{"n_layer": 9, "d_model": 224, "experts_per_token": 2, "d_shared_expert": 0, "activation": "swiglu", "moe_layers": [0, 1, 2, 3, 4, 5, 6, 7, 8], "normalize_top_k": true, "routed_scale": 1.5, "vocab_size": 16384, "norm": "layernorm", "norm_eps": 1e-06, "seq_len": 1024}
Below are experts of layer 6 (counted from 0) of a mixture-of-experts language model. Rows are named gate (a neuron's input weights, with its number), up (a neuron's input weights, with its number) and show model dimensions 192-223. Each number is 128 + 24 x the weight over its row's rms, rounded and kept within 0 to 255.
Before each expert's rows: "gets" lists some tokens that make up at least twice as much of what it gets as of all text. This comes from a sample of Wikipedia text that the model never trained on. Tokens count by the router's weight.

# expert 24
gets: ",", "),", " United", ")", "\",", ";"
gate0 [142 143 115 114 158 129 122 124 109 173 151 153 101 150 113 139 130 110 127 113 181 145 127  99 138 149 141 144  93 118 153 115]
up0 [162 105 150 144 135  84 168 145  86 129  85 146 145 148 133 135 158 111  90 165 163 165 134 127 142 137 131  75  98 102 137 124]
gate1 [140 150 105 132 147  87 111 142 136 142 132 172 143  94 135 107 110  96 118 167 114 101 153 124 111 139 144 173 137 117 129 101]
up1 [121 157 159 174 143 164 110 150 159 124 127 116 160 160 141 147 159 185 155 130 107 153  98 128  94  99  81 159 127 161 152 136]
gate2 [ 83 121  86 163 135 138 113 124 140 130 144 152  74 168 144 145 160 144  85 141 116 135 123 109 121 165 119 139 133 105 153 148]
up2 [136 121 128 157 139 174 128 116 140 147 110 131 149  97 116 119 162 125 127 102 161 123 111 165 154  76  89 175 136 107 156 127]
gate3 [156 113 166 119 135 118 141 129  96 141 102 116  96 137 115 137 126 147 159 127 130 118 136 109 140 159 103 107  95 123 107 184]
up3 [108 168 182 102 112 138 107 147 113 154 124 138 158 140 161 102 154 143 110 150 113 101 120 126 147  86 121 159 145  86 157 107]
gate4 [158 107 110 126 157 141 138 133 129 167 131 122 117 109  99  74  87 139 101 147 123 126 136 137 125 172 170 136 157 137 129 116]
up4 [119  93 114 141 138 129 161  66 203 120 157 128 143 142 148 120 118 105 114 119 103 147 160  98 131 104 114 179 104 110 149 157]

# expert 12
gets: "0", "1", "2", "3", "4", "6"
gate9 [138 131 128 125 190 152 157 161 106 141 113 131  93 136 147 146  95 170  97 149 140  92 179  74 137 130 118 117 143 176 111 124]
up9 [129 168  96 141 118 124  86 151  92 125 105 138 128 143 145 140 134 131 118 136 132 102 126 133 119  92 117 103 140 109 111 121]
gate10 [143 162 149  88 138 132  93 140 162 114 112 133 139 127 130 110 115 111 120 125 112 132 115 141 190  92 110 135 127 117 129 163]
up10 [135 126 110 129 128 121 115  80 126 135 164 131 108 107 109  98 105 138 121 134 113 100 108 137 101 125 110 116 111  70 156 150]
gate11 [135 108 126 117 140 146 147 121 127 127 156 130  98 144 159 147 139 180 144 153  94  86  87 110  94  75 135 130 169 106 130  92]
up11 [151 104 142 113 133 147 129 120 112 123  91 112 152 163 158 177 137 120 148 160 100 117  73 114 150 144 146 122 107 107 131 107]
gate12 [ 71 126 113 151 135  91 102 116 151 129 103 158 120 129 145 133 162 161 131 114 105 176 149 148 108 117 120 132 121 121 137 129]
up12 [141 135 159  89 112 116 123 111 169 119  94 105 122 117  91 138 101 159 130 117 146 118 116 122 155 152  93 167 116 110  99 126]
gate13 [115 134 125 111 185 114 111 132 123 157  86 113 101 128 144 190 140  96 128  82 138 129 132 101 134  87  80 136  66 139 153 141]
up13 [132 129 194  91 176  94 109 116 167 152 149  97 119 116 141 144 145 156 139 137 112 118 141 135 134 138  92 138 139 133 153 137]

# expert 23
gets: " |", ";", ":", "|", " —;", "°N"
gate9 [154 128 109 135 130 138 120 136 115 155 131 151 171 105 157 119 129 119  93 107 107 138 145 106 116 143 148 104 110 106 128 140]
up9 [138  85 141 109 188 122 102 143 114 164 138 177 150 145 150  74 102 123 102 151 138 101 168 128 121 106 130 152 123 138  97 125]
gate10 [138 135 137 161 144 120 121 132 112 116 122 102 122  89 158  95  99 142 124 149 136 152 142 146  99 131 151 126  77  83 191 111]
up10 [105 124 145 160  96  89  73 137 141  89 141 113 106  92 123  86 158 133 122 135 184 134 139 160 131 128 124 140  82 126 150  93]
gate11 [136 144 174 109 140  99 154 105 107 136 160 141 159 127 136 154  93 135 123 129 142 136  94 127 139 116 105 117 112 109 125  83]
up11 [109 143  88 125 121 119 144 107 195 131 140 116  93 150 109  98 126 141 140  95  73 148 149 104 168  97 146 162  99 115 126 127]
gate12 [110 123 158 154 101 122 179 122 138  83 107 152  92 149 151 146 121 109  92 166  83 120 126 106 155 135 133  92 125 121 142 162]
up12 [ 78 193 157 104 131 117 185 108 174 115 143 136 154 120 129 164 103 147 112  87 140 109 129 145 133  98 111 168 138 142  85 159]
gate13 [153  67 166 155 163  85 133 111 134 111 146 110 149 141 132 166 132 152  87 151 119 129 117 133 132 144 138  71 113 116 131 121]
up13 [117 106 114 118  91 145 123 134 139 148 139 107 142 147 108 102 137 142 140 135 101 142  91 142 157 103 122 146 118 133 154 175]

# expert 6
gets: " ", " (", " $", " [", " #", "—"
gate9 [149 161 110 109  90 153 111 131 106 128 116 122  93 103 157 187  80 114 114 107 140 138  89 177 165 116 127 133  87 121 170 143]
up9 [155 144 130 137 143 132 129 109 110 161 127 142 140 132 105 132 107 118 111  85 155  96 140 152 131 158 100 106 141 138 107 165]
gate10 [152  88 130  96 152 114 101 146  75 123 136 157 115  94 160 113  90 145 127 102 118 117  73 119 185 107 112 153 112 100 114 140]
up10 [101 168 161 127 119 139 145 118 156 123 132  90 107 121 137 108 168 121 133 136 146 119 150 141 151 157 138 173 123 134 125 117]
gate11 [130 134 128 123  97 106 128 118 146 139  96 127 150 144 192 127 127  85 124 139 123 108 149 142 152  99 121 121 171 125 137  98]
up11 [131 111 144 144 168 126 123 146 135 131 117 106 163 118 120 140 137 162  89 116 144 108 108  93 172 150 122 118 107 116 120 140]
gate12 [124 159 158 146 124 167 161 131 139 159 142 119 123 140 128 154 123 115 115 163 103 146 148 176 117 180 138 110 131 166 130 125]
up12 [145  90 102 118 123 145 149 144 129 132 139 130 128 161 159 165  97 154 168 165 148 134 133 137  74 142 121 122 110 130 143 115]
gate13 [139 113 126 146 131 131 122 138 159 149 125 128 112 129 127 132 138 137 131  96 141 154 157 173 147  94 131 130 139 136 105 162]
up13 [129 115 124 145 118 152 122 144 117 119 154 143 124 142  76 119 137 131 112 132 124 125  66 121 111 136 102  98 140 129 116 146]

# expert 14
gets: ".", ",", ".\n\n", " with", " by", " that"
gate0 [107 135 146 174 147 149  99 132 133 128 165 116 129 127  96 105 152 139 150 122 179 159 111 103  94  89  79 163  98 120 154  88]
up0 [126 108  66 143 115 106 108 102 169 123 113 143 124 149 128 187 152  98 153 100 105 117 167 143 155 214 131 148 141 111 138 148]
gate1 [ 90 103 129 104 138 151 145  99  72  73  92 124 142 133 107 135 126 137 129  57 107 142 132 134 134 134 136 123  96 135 147 134]
up1 [154 111 137  64 114 125 161 115 165 100 120 133 127 114 154 105 117 129 135 157 118 104 113 165 155 136 124 140 110 157 108 116]
gate2 [116 127 135  78 134 100 128 129 153 152 144 153 158 115 187  94 140 132 147 108 121  90 104 170 106 104  88  97 129 159 106 123]
up2 [145 134 124 121 130 109 163 120  92 143  80 163  95 151 140 121  95 153 143 109 118 120 130 128 147 185 129 136 111  93 102 148]
gate3 [160 142 141 139 162 105  99 115  83 155 107 136 134 119 160 163 159 161 161 106 135 139 121 127  87 131 157 139 133 147 166 118]
up3 [180 104 158 151 169 117 145 142 148 112 131 133 105 133 123 144 100 183 121  72 152 135 140 135 125 142 136  74 100 111 119 138]
gate4 [115 137 108 182 100 154 153 120 113 129 144 159  85 120  91 110 133 140 178 132 149 109 138  82 123 115 119 135 142 103 115  99]
up4 [116 122 138 127 178 156 120 159 151 112 129 156 107 154 122 144 137 160  98 155 136 152  47 154 128 134 129 158 145 115 151 161]

# expert 0
gets: " ", "0", " |", "%", "1", " —"
gate9 [ 86 137 141 113 104 103 114  91 136  96 155  85  79 123 124 122 113 146 142 130 108 128 106 140 124 128 116  82 158 158 135 183]
up9 [116 179 126  99 165 143 184 127 134 101 125  73 154 142 155 132 138 158  91 143 118 125 136 133 139 108 153 142 118 179 113 183]
gate10 [134  87 119 120 124 132 107 121 107 168 125 155 195 140 174 115 128 100 132  96 126  87 111 124 149 127 153 113  95  96  70 110]
up10 [ 74 137 117 138 145 157 181 168 121 131 114  75 145 100  86 146 131 156 163 146 109 124 137 131 100 134 153 130 139 118 141 117]
gate11 [151 151 162  97 140 153 147 136 141 123 117 167 144 151 136 139  78 143 137 148  96 131 161 155 141 103 193  94  97 128 121 172]
up11 [119 137 103 121 106 152 124 167 181 132 119 103 153 166 101 150 128 100  99 163 105 121 126  87 148 139 114 150 121 124 190 170]
gate12 [155 164 110 114 155 114 111 133 108 104  82 128 125 105 163  99 157  97 119 108 137 170 130 129 143 179 142 134 118 149 137 141]
up12 [149 128  98 137 156  69 129 141 144 117 158 126 161  76 147  95 115 130 128 117 162 163 125 131 147 163 124 137 121 129 164 134]
gate13 [130 173 144 116 110 141 154 133 172 138 188 124 120 144  77 120 136 124 117 125 144 146 131 140 142  50 133 116 132 111 179  83]
up13 [115 116 123 181 123 121 120  81 125 130  95 142 136  93 157 133 149 138 146 152 114  87 125 123 144 201 144 121 140 151 125 158]

# expert 30
gets: " a", " first", " one", "th", " second", " A"
gate0 [132 177  53 111 122 103 169 108 143 122 132 111 119  79 142 128 141 147 138 130 139 146 109 116  95 116 110 130 113 103 163 115]
up0 [143 149 125 129  98 160  98 117 130 138 122 167 105 121 117 120 131 134 126 131 111 154 111 126 140 139  86 114 131 123 126 142]
gate1 [115 149 140 123 115 123 126 137 130 155 118 122  99 124 142 128 132 144 149 123 127 135 139 139  88 100 129  97 143  59 139 136]
up1 [116 171 134 135 123 158 128 114  97 174 141  78 173 123 114  99 151 130 125 136 126 109 126 156 158  95 119 135 107 177 155 106]
gate2 [119 114 146  98 157 125 169 147 125 149 124 107 110 173 135  80 161  94 124 110 136 166  99 126 120 142 121 151 119 179 109  83]
up2 [ 78  96 122 173 127 117 152 160 117 145 109  87 143 104 114 147 103 130 143 121 134 110 112 132 173 142 145 129 111 121 124 125]
gate3 [101  70 153 144 141 117  81 147  98 131 154 129 105  95 119 161 130  81  48 138 147 140 106 125 137 131 138 117 117 137 137 140]
up3 [135 125 111 147 127 126 164 128 147 100 105 129  95 137 176  98 101 159 148 129 151 149 140 131 120 156  93 104 177 122 128 120]
gate4 [ 75 119 164 117 143 113 123 142 142 135 114 146 169 139 180  99  99 100 102 166 120 129 109 124 127 105 140 131 140 150  71  95]
up4 [136 119 110 133 114 148 131 128 126 160  95 165 136 159 120 106  94 117 111 147 113 135  85 151 125  97 124  82 126 146 141 163]

# expert 22
gets: " his", "'s", " her", " their", " its", " other"
gate0 [110 144 144 166 172 155 175 147 146 116 151  91 126 121 161 168 117 146 105 119  99  83 176 172 150 153 165 131 151 197 126 133]
up0 [133 136 140  94  92 101 135 146 154 142 135 115 117 132 109 128 132 139  95 125 128 118 136 123 112 129 148 143 131 146 121 137]
gate1 [163 116 167 116 122 154 112 164 120 153 164 108 100 160  94 133 125  99 101 106 135 121 109 122 125 112 126 126  90 107  95 130]
up1 [129 136 132  88  94 132 176 101 130 159 120 124 131 122 149 110 145 145 133 151 119 139 116 100 146 119 127 157 117 172 116 117]
gate2 [117 160 118 116 105 130 128 114 102 120 107 150 105 151 110  99 138 130 156 127 121 112 171 133 104 106 150 114  86 137  97 152]
up2 [128 124 114 129 135 125 128 115 136 117 153 105 131 116 195 125 127 171 138 112 125 101 114  89 107 135 166 137 147 118 126 113]
gate3 [203 147 110 127 142  98 149 118 119  98 134 135  83 130 141 164 112 169 122 146 139 165  92 188  68 133 103 144 121  85 126 155]
up3 [162 107 141 141  67 117 125  88 104  96 106 122 124 131 157  98 159 146  83 136 119 158  73 132  84 129 158 156 119 125  88 101]
gate4 [123 128  92 150 118 141 162 138 106 147 153 118 120 136 127 112 101 111 121 144 130 107 134 159 164 139 104 123 128 117 173 165]
up4 [130 169 112  94 139 100 135 137 112 156 170 111 118 143 101 117 119 114 137 107 160 154 148 164 127 130 134 150 126 169 160  95]